From a checkpoint of a small mixture-of-experts model trained on Wikipedia.
Size: width 256, vocabulary 15234, 48.1M parameters.
Experts: 128 experts in each of 4 layers, 128 GELU neurons an expert, 2 picks a token, a softmax router, a shared expert of 128 neurons.
Training: a variant of SOAP for the experts, 598M tokens, 9130 steps.
Below are experts of layer 2 (counted from 0) of a mixture-of-experts language model. Rows are named up (a neuron's input weights, with its number), down (a neuron's output weights, with its number) and show model dimensions 0-127. Each number is 500 + 25 x the weight over its row's rms, rounded and kept within 0 to 999. Numbers have three digits each.
Before each expert's rows: "comes before" lists some tokens at least twice as common just after its tokens as in all text. This comes from a sample of Wikipedia text that the model never trained on. Tokens count by the router's weight.

# expert 23
comes before: "==", " |", "|", "===", "In", "The"
up0:421459459487466516517502455504517450425485514526526510545483525505502527489527524498488511459502517516523487505491511467513506528485487506506499519550507475477496468504517452523473490485459525503463529505488476534480525503523525531518508495493516536533498502492551474507505526511507511506519485524517509496539496494522486521452538490502505497526477467501479505476569490520509510512485
down0:506479512484494503493484508496488484504470485489496513503536549507490465483508525502497472490484540468518442486509510538517506513519542456520514488560495537457462546542503462521492487533507471515462501460527478495528481514503506485436499508486507513506504488469471564549490539499494498489450495475496467555503518486516503449540499472506493465535468487493469502467484477509467471488516
up1:505515507499472488486493521490463500496510494547505521512483506513484490493564523490485512551521443501495492450486523493471523454530501512487564453472491526501467527484505486494487503522503524491524524505490493531503526536462478494477501530475483512503532518529438478476480485531496471510471541508523464489510513479492459509502544515514516492506505466488502504454479502495514542540514
down1:465496506507447489486542522520530513539501546484483444507472528488530504500522520471540508511505496460511509494519522523486455506527495524496462439488474532475473484514503491496461508493489469487492497479518481510491493515500530515480463518479577515504483457522453488523506460469532524481524478520513489496503481485508506515515486522527482540513502532490520551484502480505493493515584

# expert 114
comes before: "The", "-", "In", "===", "==", "On"
up0:485537482459488462494529469504522541502558484528474485472515516502478504453512494505511472470508480483483483506536497484508489499541509488478486502510480529498486515521518495463479483552526500532506502490507511493507511513486495519455499549509487497499507492505461471505475500550503522504507502517516510520551481480481520470475486523454458539439494496492544444532462468448486479483515
down0:460518496453503489490547479500529510481489465536499479481516493487497473515504544491473471493528481503503552548469480462502496500532483489542519484499481521490489520466501491512485454466496494521443487518461419498506547506538510501457504493484508516533539540569463480481487475514513522497497522507507519518532528506457517435506490474516461496505500487501494524466475502514489544493513
up1:525463503503515494518493486502503514535527479483553499520511518509518442510495429538505458548525455507515527494479507508501521484505501470493486499487493496552489528519492539539496500495524455507514530492465488505513461514496509504503501498510479512440481480516474523483493512471556481474517501459517486521460503505489529502550507517480539514478506532494478519506462483455538522526520
down1:521447535517504515487554456483536486481521455464522494472521503544498478474497503513521489481482512433492494459510455491535460524541505508515507524517475475526474463532492485470511522485547463498478484491509543485499495498473528470465455516453513517475504453531495489536511549495448500500504453476495501487490476533482491466486524504504521455497504512517516487487456473493485473505490

# expert 71
comes before: " ", " Preceded", "1", "201", " Candidate", "200"
up0:497505486486538502479546505539551507477520445453474519527482486483505464526475577492555490511481496548442529508483496529506510469495461490478458534515520498508506475471472534549490519507487481472486518533465526492526519502534481499474475490514432464478547566498494490529472472515512505536510496456522463478507532501567520481511511515460497482487506527453510537503513519488493488461512
down0:518530472560493517480487501459552511549508543515522480452487458495481460520508497471493479467476514451502528556513483477516497497523466530476464494523503488520527514426497489531468523473419497474469495516446502500481496476519495493522521530524453452517504512484530521473486493531455452531526482487472542469510513454507517491503463488500492508499536465502489481518506514503503501494510
up1:502529522511502484504523465474493510519497536485488481476506483502476494497487468463484490520547520454459476503529486533500502525463492519486529506481495537462529499509500467517527527507485514485506516522476517496512478479489539540517502535523488512508484499539483483477510530464499532546500486534469488519540538478495521495480527539512517462508523554511498498461517521526520449488498
down1:477523459510494484530477502521523484551493502525524449489475495500493497502486525493530500526515485464492489520445525531482512487502535493496533514436431483495511450490505526528537500522485485470502539498530498475506451485499487522497484526478507541496497509473531482517476489522498483498497513510524506494490531475509493496504515486534474480511513533464551502501524499530506453474545

# expert 2
comes before: " /", ":", "):", " of", "ed", " by"
up0:541525493476505483492478512464501466509449521454498468480515490509555481491520521519519540487466520497496472507483498489491491524540527501483534534441503483505533470475472523504506496489490428506509485520545491501484495499515479491478515458490501495523495543495468459539487513508513457488458480488497482561520498488424493504475536517509516465459526501474550512485485545513499477475499
down0:491478475504532507491489498488487503476492509524473540480470467529493450547528505491490468457493540500531505506496451545535495507512504537479528499487469483513486552508507471503526469462450523462510482483482495490458517544519510482554471476487514537478479498494533519501504490499480508507512534506474506520466514496522533533510505518504504488525466507519479442486518468511542474504481
up1:518472511507519487517567504505464508517494464476507518488471470526524484494519452537507519480489513491462471516540494522524483508454535550544518508530538498516492535477511492513492469558529516503519482515522507486460524538455493507513529484513533510477460479528489522515488506468502441521492523482478525570515504494518498530460517503501498495540541490507540483513465496491526518480493
down1:521477455485500518539475476474494516511496502507515509469492520476540484491524479518474510514553512486510504449485482505496496537495504488526446447491543514489523519537495465486475509512534522528487523504520490557551514485453467492482523460541493508476489464475488510485553487523497515478486427533514482498529467520459466479497513508461458525487561522458465521487477502465533524485542

# expert 66
comes before: " of", ",", " in", ".", " and", " to"
up0:475532486464497538469468500500505477475451464497504535506507458547498528530484489480486511453498528495524539512503539467508484502508526482458513512505518496493491514495498466489496470519504488486504534529471443474501532500518495508505490492460516496482487536502518491496538511478465495517532502500515520493513461494491473500496513488492532488487511482472500492519540501509507497480464
down0:461530467517483478481478484467507531516498506498482530463527499482490511512530497512513573520495477497482467486493483511505454498503471540513474489474528507546487478507493489534461517455501482453523482524489558529511518505531492506503477495484440505487492474497504520526512473517499494480521487471524507460471508499514442501488536512462504474495499516505548507529511504523478533535479
up1:529485466482565518521512473503564542505512506486425453446502529508523517468538495488484516494520520479496510497479489499489498494475510468466528530504532520477516515500496508494487488479478464518495501490523442480532489478489507527491461481502477490500529547509500509515522509538474499515509485532465497476532511487493537475455508506515518469523467531461529518529463506510482496530497
down1:517522468517489473470495501461447469518556505514491479505514446502530517527523464490512508495502493510484513535436496499504491491487482477493497496503472554500508509488485511474460516489497468522481476494546502510445505518507503466515467512490543448479470534471485499549505505535504493456520464508503516476517502493468498519471506540482534503525523526493477490489497501503502516480467

# expert 126
comes before: " |", ";", " School", "-", "–", " ("
up0:536455491510520475523459513483524490516553484509533502534524555490497464493517502506528527499488501445531491472490461522531529483560513547476494518494510504486558487478509509512519499523497485456526519574468488535481531463507523469484516504467480524507448482450486482468494481525529524480482498542462498520507510496469505460497500496528472494454514473539489517500476547489491514540560
down0:519510478499498463496527472532509485506491472510496543503515478506494503544478474534495511483472516496541481479514518476469512495481497433508484475505526522485467478514493458528509497487496487474482513510501479480510529515511547502484451492472519533508553470519485473502484501539510495475535458456518449500510510433493510449473482521457510517495509489524495513490509536517513482518508
up1:472500478473484518458518493480494508492542490485534521477477507489532494504501501521515481524472504479481471515486511564513494506516491513478515479506527501477495473497503501508465505518516547525486517549475509516518519498520436489434492479499513497499503547530538490548488525490541492459490478479512507486502486522501463451490503484499492485515528505496518517509495483496486535543486
down1:496564519511497483515515500470509482518516510498520503514500512534506522541461495467441525519478489503484487495516479492514495473500485507526478449491501523519479465531543476489505493531525520483530511461513512540509515532460478555508496498459508508516471510491490527420489495474560484515475516495511492482515507522506481543485451515511537456515516502509478481530531505469506460513468

# expert 90
comes before: " ", " and", "000", " but", " —", " which"
up0:494498502498501538487499542508524513485493492540516492507498482527483499495554463481501508537554498537508443486467522550490479541496472467507478491508529498489534488495489496555496465471483506451527496525518586493537527448467461489503478514495469515474488479474527511482474503469457484505511529486502505523456504469509502525480508507509494500458484500497558497501537478488513511516511
down0:512507509444494440515501507491499503506521484506545469536495451470492511503472496486480480495504490509525499482498516508500523538495475466496526494486516544516504529481490502488495467533525527480558458470482547478515556485439456481489496511495483495484499469530490490512472512536510506516517481488478516452477458498479539491504468464513524520518500519504461520496547527417469477520482
up1:474501492452533500488509510486502448472475498499533489528499447486520507494542503477502522529467499506467489514535479484513540503486491488528511504543470531500536512504522494489525491487487457541507523512495480498498481475480566499516536515502459523482467520505468480497479512530524486499524504507500495542519537460552502501451547510511531456516513524484467516462526493583556474532481
down1:492521508503505539514458502472488502503485510482507528515455503499498519480494525490546522494558491498479521534498489503501477491499450501509494477480514490543529505471503513509523504478502452548505523503483526495492518491541501508505509549541511526513531510539557512514485461488499487574487487510482549473481518483477530513509550503507515472492556524518476474490514537480514487514485

# expert 118
comes before: " of", " in", ":", ",", " within", "."
up0:486535535494499495500502470488485479475505480491495468521554514534480499487519475516479454544527538507514494485508516452461520486506533525456494527538473528513488494521489516490494517476486503512517507485445492532509493500503499503500441552528532517507502464534439538542515490536449507495482457475523458464521526515508498513471474528525490514507500499521524529512481536506526459555520
down0:478479461515531489486492461518487496511516512499505463459508493490502510478484509490472541527475469558475485462518524516485516551543524544501517468496527539537544489536496548463521488469521511534512530494480444507437472496505498481492524453479479442514462492499495476524535514525529494486498502514469511503492510546495486494491500499494466481437523539479475494475518454460488462461512
up1:453480504519493500504511484491507471487483442528485548520507469522483481503487466492486441494471479499482534475497536494521560486562499501532475458549470464497520522533494501471538516541486519467499430485459505544530482519495520495454497512526494513488506516482493514528488482515461482506507499491542502503515543516494477512511527470499507527494538515492497492531462473481523471474528
down1:483509503533473488529463502530477490513477514511524487504504515533536520532502469517504496530499540504505489484465528488529537512485527506460480526489513451500489496501489513522500518410467528509491504525516495505456473471507496491509514481474434502524428480516448494516516526454468450477454488510495464523513502519462485493479524516490526489494495522485519520513516468514510499487525

# expert 76
comes before: ",", " and", " War", " in", " to", "s"
up0:498542507516475511511546502483502410509503542506509507488507481553499524487474501515431561503477513510504510472527501475511479521487488515529516493485487487481485559532514499483504515490487488472490561552488523507477501481476527515520521480521452512461528496493505498468521502445513480510483505470504452514518504510470451513529521519500492473477504503503526523452504501503513464520461
down0:485469498471514502474527523504493503527517476524507505484508505470537543555480488466552478505524479505519485462481502505493548491513503476445507501517531521528509502544466501493535519510462518486489508489540496459512470516503467510451528496493468506504488495457502486457488500482518512458503493475492536484499488465530529453534471511501509496485478505500508511427482496500531536477479
up1:530538486484470494500519519515497515509513472440490538462494529521484536501429506474452510497502477540495509489482516485531550524518503478492514524504488540462501553530509480531483505472529480523511517486525502525520475491509477511491530512516493511484493442508487576503486491496482481496500529499494532522494539476517480526502514531536489508522524520502544547443464516503501481515501
down1:515518442464492483509487537511500503498487519493520468506466546553529489501498508492508491511555491502499490537475534515534498480554482504491529522505483516482493493490476492504504517507573478528508542483523518452496480497484489519534538514510486471510536504528473523479470494488499533481443518517485500466480563512522508508526488517572501482499509512514463462469526508517509482503511

# expert 67
comes before: ".", ",", " |", "%", " |\n", "8"
up0:544508473499486489550462484524514493495469510523498489490509501461476490538482487464491501534514521532508517498492486500503470535497478502495462496499533509460531532468556489441520499483479501523471493514461489475530506507503491538533463481492492501512485528476521446498521470489478495489518500492541493506506503473520539499503474503570530442495521511484501465508515481553506477477474
down0:488502451511496561458511508513505489495521509508517541518457530512462514500472471499549473506529472514493480458478484531497533490483480445540533532462456495487494509507491469559461493495535494503540504476487522493471472452514489478484471495520464512481526547475521493486497517498497499476506499509484518473489486476473450495494527480508504519492520540532485504528541481486487525488523
up1:473493543494493492498504489505527482462512511503478511491510515533469466478491510489488494501507506557539499484519502500549512475498487488518467472453488516498551520488475535499519465505520477485474493496535495475541503454473501511482489451476511501502511453487588508454486522482480513544549562472525502478483507544507498527505532513526518491528518523466502506487455476515504516551452
down1:478503515485500449565491494471494519528467468476475463468490508548513510484464514502499502521503503458514507536488493498481543509506499497527558514497521519485503475506500439551499539511534522469534524512488500520487542482531510488510499446524481501560475495513522513516487475506528490475511487491518479465492505480483526508475522504478471508480480453456540479476541508507471499524499

# expert 54
comes before: " ", " —", " .", " United", "202", "201"
up2:495509467479498521547497517466501473443476498514511502538530488524484445469510523468537507514500536512504493534537505494530522476512483469516498502514497497485525465520525461494518493473490499534481480521508522489493543482488545493500532504489448540494487499477512504545468529521516502542522494477487470533491513441518500507468554513507503441498484499456535512472505552527554474526472
down2:444521547510515503486530474550478477495506485476493494472485517505469507489508471550499496540480504588491445489531535500543490484520481548523502504495454499505497496490482502503489490504469505467475475510495522519447511482486499451540492477488504509475502494487484461503498462474491499463480477457475463472456447529510451511504497493463508551500496481526527458529486514503492478493463
up3:495492491503508516507595503463496503505457437471510507517496491501502459450489512473539482484491509515488475525526504519481517484514482512510506484523469517498515509496492490494460497546519489516497461496471532468485483461468501517471522494527467525496472502493454522478477482507494462515567477466538484503470505463531522494496520508455470472488544506477533501531498489514577480547529
down3:507529430508535496507483487551503478502507512486474495536495522456475488511524556535497457532500467489480532530484525489524480527533512531495483522443492484476438535512504467485492475475487499486524506493513521518517512486509516508509470509462471564502535483487483523534511480461538525454481492504490502535487481490475474489490486509492483516485505503498486524489501485527481534454480

# expert 123
comes before: "-", "\n", "us", "idae", "=", " Kingdom"
up0:477481475461500475472460502540561486517531509489501477501520495478521509493468543518490527512501503478454535484502500495487511516486457507472480503480481496478521539500527520495523510532502496486422518508511495485523559560486561514518536569512498512493506523514478503541451488517516496546522513491494491495502501523516509539539508558521495483492492489477482501480450502542466512463533
down0:511454509521492468546516520440471512523472528516518484501478462522501525485515501466492522467475503416531491495497483532498526500489496549502551541475501433488499499516492507505506521479514544525503512495535504508460487529488428527504488483538488511480518507540481510539504469512453463518481534534501498532509512524502505506447533487527461519442509481505473494529489503496496496520482
up1:532533463476509540495479541511472495458518501508481540495524496538487489501522500508496507502491449527489478483492484486567490501509515545522488509535487495475514496513494492481514511475498457486492476470473461478502491508497517489490518525486490491480438529483503474498473478471534516510521487514517488479502496473525498498445530510486507504509525539476477508525555454477487531471522
down1:533502473509464467502475516534543528509478510496527458465501518505471517509541516471502506501503515542547508534454515483495499459522512557489522503505472489457556499531485481482499483491511510499490504523507549508487527501504531483523522471492510564523500483500482507505521509496496499455440510498514530527506505493498501476540469447489454480471505511521527519508508559539475523457511

# expert 18
comes before: " |", "–", "|", "-", " Win", " Fame"
up2:511507477493491541459489494508559501497496517487547497516510519503518530515522487530506506523518517506471490450473465523520528495485513518520497477524494448479508499497453518496443501486510455465441526519482493482468503494488517489524510493460461494494474526491558517496481516519527519496525466521510501484555514459494519508459506502443489446512533523482497537525519539487501485553490
down2:496496535510552489490462465515489517460520534498538502498532492519509536501502530506498521487530450486501511503540517517478514510534506549519486506508466496507505510456484532480487489469505530497448499525505501474542505541554514477481469530522549511513563483521499482529493479538573465508501533525482483466482508486488504492468500509516510504494482518545525462492487517528506535487442
up3:473500509498495524493464483495487490496464492577488492503508516507486516511494523453492515495519526482491511506473511540496448518535475488463500561457518465491528485487504488518476493503533505479514488504492468497504519491491512507522505507521496510466485578468434459540514473498503479504516539537488477539486533472494498515507509553477465444499520520479562490466522515482523493508495
down3:488525474505485501508528492490501522524478504510468507510501489516473504548507491474524486496512501517490528488444443491517510521502490515546451522517482483522461561529490478468519522502483486508519460546549515494556504496519544507464503493523489499452497504460517510499490498492488474546500512503480494514477488530514468477505533493543469524547459518504493502512489506504485508472494

# expert 37
comes before: ":", " ", "]", ")\n", " -", "istant"
up0:507478552507559496474489489541502513519441485485528556531482505519511497522485490501463471505518502506509503516483541508492540498491489500495440482473487517494490503512485545466514495470544495514507487505479524479468500505498465480515522483483506496506515491523484499506498477544498488515500501448458505494478512478522485540481489477523458513489486517477470541546497478469525516537521
down0:450463557519518471475529493491470470480511486505491491480465475477525477516503500486543488487485504512507516472482488518518462512510491538513512429467492486504506529503521550508503468474536517491470495509483491498512500508493486472533503529507500501546515508477539498456489478515516506493534550508472499480500514475494459556514491494506488527459528505460505456486544505492497495509482
up1:478507494467495463509543479448538492456520547517513516528484459517484440500491564464492523483495499498498513473487531554500535528540495495450533481500483467485532447496518519474461518473500511482507492530500496469486542507515513515469496491513501516482494572475539508549512502498528539485516495509541497509525510493536539471506497479461495471553527497461519501491504526472494495503485
down1:490486473497489476450475505519500497532512545501497502518494491516497438492521487498484476506496450504489505505478573459525437473493536491489489506512523512499499529486480489495527475524540497468520526522534480508502566507457502551490491519473534503493544498472454505501499495484498490493486458494457461470489497512453496501490495537470473509538506515471528486487537500513494475458448

# expert 9
comes before: " of", ",", " is", " was", " in", "."
up2:488494485473472474522507452493483530484530530502491498506526481485519542514447481490492518477418463460491501524515473482549500490534496515462501511525542524486488486484469494524471564481501489493509513500514482467500495486501518539452500476528467505459471524494486511469465502494472522497533464525477507477524540493465461491496494512464546489492526496478520491470536494518533470477512
down2:532495519516456517488509485512522494503464552499493556510557543513522478466508505522490491491475522501529524474522472521487533484503500487525479489532524530520518508525508522519482478481501524500508492520464468522460539478475472510508477518531508510534455531521471524500474462509506478545467493481524543509507512510500505513536505528499505492564529493472487538523510523499554533490474
up3:451519474524538529476508473509477445512477508485543506488485466527521553484509483539492474472535478520494494526510540499538496497522557489475491499493512485504527495460499520508529472500483515501457493483552465517486509501483508497474517503533489537528523553448517458567503523497497504515491490507502514495482519504534442478514486525483510552495483495506458508496539497557509495509519
down3:510512506507484501468473479517516498497538534452487502514448501475515503492489462487506526467500536502523495482511534506485468477510483549510508478449482514498517497523519480500467495515535518537469487506489517467485495499498533488486524533507511524481532471477554491508477496516491527475482518538484490519527519497453530486485494560485441484458465559516478496467530516491481485507505

# expert 45
comes before: " ", " |\n", "1", " Win", "3", " UFC"
up0:459482489518466476524542469514526504490500500544521467579543501425457457528484513520487483514510472485492499498471469498497498475521507511491535499523511487453505490483501501549507522479506470542533497523510508513520531530494508453476519486465492526494527546496542486494460492513465495502511484479527490498529504506484484458502512546462529488526475498465535504535502528476482478466539
down0:512529472501505515444489500518516543530514519516446505546520525479487524446527505512498511490499516518485500500498524458479512488520501523492499516469479476480516507501516498512476511453517491505494474445499491504516501489505508477521460494541527535441501514499445512483428501532485478541496461551507505546483485539515525500525520472497467486470497482516498558499502494515492492492503
up1:493494491499506488522532488489505466481509460463524550524512500495513516461511500528503533492475524524464513536475516489513544485517480508489489444561463504480516492479512496440522531504452490486500488508477472508495531492517510516494544476436481521479435468506473484505503512531440473526524490493503505517535513501513538490495500485533447462519493531480500517519492498523548473564493
down1:502528504484490537507456476519496510515458495490523513472477476535499486478530499475491486562518523495484494496528478464470540488495524490491512487511512488538474458457524471468498481520497500501492471466540509520495521492572527516471471524501506504479502442524444518531527516470511510532511494520489433517490494491492483503478449561504519488484519524503483511506474535471479521476473

# expert 84
comes before: " |", " Championships", " medalist", " cycl", " Games", " metres"
up0:478497487505485519520527516510511522509462516477479498519582509533466511512502499459501501469522515481514524490521491532500448531529515474485572477505493532530450514529526495530466514504484475528529505500549499546549490472438534511515484505508546548538493545491457487492489493505485494532502486508501492518496525522492522445486510539499534489508477550511519503509523495449542517482499
down0:468528496528502483492496503472499498489507523518500440453483492465469512506475482493498509522472512509521491524540499475504528486493440514459485487516482495469498488490514472453487461509466529488445501519533528521458534497488479467491459505481509477429494477476510513511487511460530540479499530480534523508568515484509482494483480518543504502495533467497467521491500528525458444477544
up1:533491462519489486512499513502520465461511493517509509522517506493518499507493501504489511486488508548462438498451452456486543463499512517484497520484463508491514496486529476520466500478503455503446503503496425512505475516495509472487492466509482474521491505479500508506455512518494479499484485524512488508471506542490491505474482527503476518544501535503479502526505480495486504483502
down1:534489520472500517531498481479492468530527465493502482521499501466512477499502534516516503479494492504568469528531506507491509475468514468493467491483464543511456496485469483536489463472542505519538499523545501533532499516491496439518476458498512515517488501484493513482482525517466528551489438489515468469489540478502499443526474450471533519504457515494490553496483537482501514516489

# expert 107
comes before: "==\n", " ==\n", "==\n\n", " life", " ==\n\n", " of"
up0:465473483503487555497517466508465508527458481519527541509554497501509539507507489500506485511482486470506524509527526525517490505470497515468542460534490481474514518535544502509498527521475513522470509523463521477505460501478491518511525491495457486523506456521493545494516550483456506520499522490475482451506507503547473500498483483512535501502552513487547484516508523482517500476513
down0:544535512487466487468485477463487550475461473462513517497487507488472543482502479524538508473512465476514506475493512519527502502537537462454465490510521485491513513482515505484490507480476506482485503539507511483481500526457459500492478499506477526477488474522465480528512510508466527525532546527505519502480492483517469511521520512530505527492487466470491503498503492480504528515542
up1:476539525488503502536543527469524476498515477505510484540563527478510494464450508473528526504497533480481529507493527496507451505490520497499513519466458474496494445507532500491487504499541464490495498520498499473502543473488567504472507488484537500494482451478498505439474495531479500478519542501513473493488501479505483502441555526520503492528465518491478559524461459541500496502524
down1:533464525514510472492506541515461496475527535527549473426489524440524511473465532529542475469463531512506493495506519484491471529454491492510492483549518484487514490478497494473530469528490489489471485532487464492507548509523501480500506496486520466541525518448455516518463484525487467479473532496502524511523514501529526485496500483526472454517511504496477476521500524499575487493533

# expert 92
comes before: " |", " (", "%", "0", ")", "en"
up0:511518463483499493500500517466496502498504542503495454499507502508515478520561505530526496516465506519539463504488495448503513504526474526491504476529493534489451478457528475487436521531493511512487534469485480504531459473490515539467502502529503456504486481487497561496471461516504512514494492491523518479498497450559501455448528510492486472529515497496489480516517499489548482492501
down0:482489500489463461514486470505522459448467530486525535469479519496509475482518508494505505529456529475469549443477509508519515530508527503476491474457448487490514502501509549531516498502526521481519469502524480563468506496501472518524465510520520532528482533471469500517477471481503482476519465490473473547464500515489502518521513497496472476514487512520531496473503496516525468520477
up1:506488473531495520485476463470488466473522496468534489534504541482493517483520490493511506559440523572479492509497454581497491499511497532522466524511525509475479468486483504488483464440505476471503464509510512502502468499518490523521511498497506549496490533522489480502460521503504513487535466530509484506504543502442483483460527527497506481477488503501501451503482496525506453499496
down1:465537441530501523503437523504529476517489471510524500506468505510526514513499487480478497481523536546546512534460494504492458486554510472499499494458493497528501522471501502529507501516512471517556553499520464498471524512504499472501530513505577526498485511483528508497502529517474506546486465476520495511497520512525472473468475482489515527537520543517518528532509493500518522481508

# expert 7
comes before: " also", "==\n", "==\n\n", " ==\n", " ==\n\n", "ō"
up0:443509481474536503505515510497510481516449477517536509454528491542516516540520470501473506521506483504490533484531559479461548490509487493469506486540479513490453476512484505480490514463537525493502447456493483453507454513516497506497541537483479479491506491462512480482472512488518483458508501519466462509487511497552489515505531458508529571488507461480519461485497512526469495485514
down0:483526481573508457499489483524519486477452508482497494457464511502475456508521483480468486514557560510472529525549528501481528489526519475496486512564508501495525525530507514507482489483480503456480502478445515526489517490478496514539518490493516491456471499491464497496491486506515476540475497523538517513523503520465554513536491571498450541514491497503486507461504512463486544456506
up1:475555526464472510483558518451522521508521531501535540535560511551487457498526497544468494466499511509510499452510453497478517514546459507453489532555525496509473499494519525512496515478485522505500483531466486461516441498494508524527512507518489487517498435530500522469469458524449508517520509507530453499527469443530499486495492493498526498516513533469495500512493495467544461488477
down1:520538503487467505493495525513491500517508506510510513512493486525452499476471568448486518578525495483511492553555457469451469502468487509530449470446521481484494517489491472487511510493481500523529529497516497519502489499512489551494483440527525503527505532532468530508490538483511490503467546503492523486458516477515450508471500527492523520503512485568524508519516506493491505539467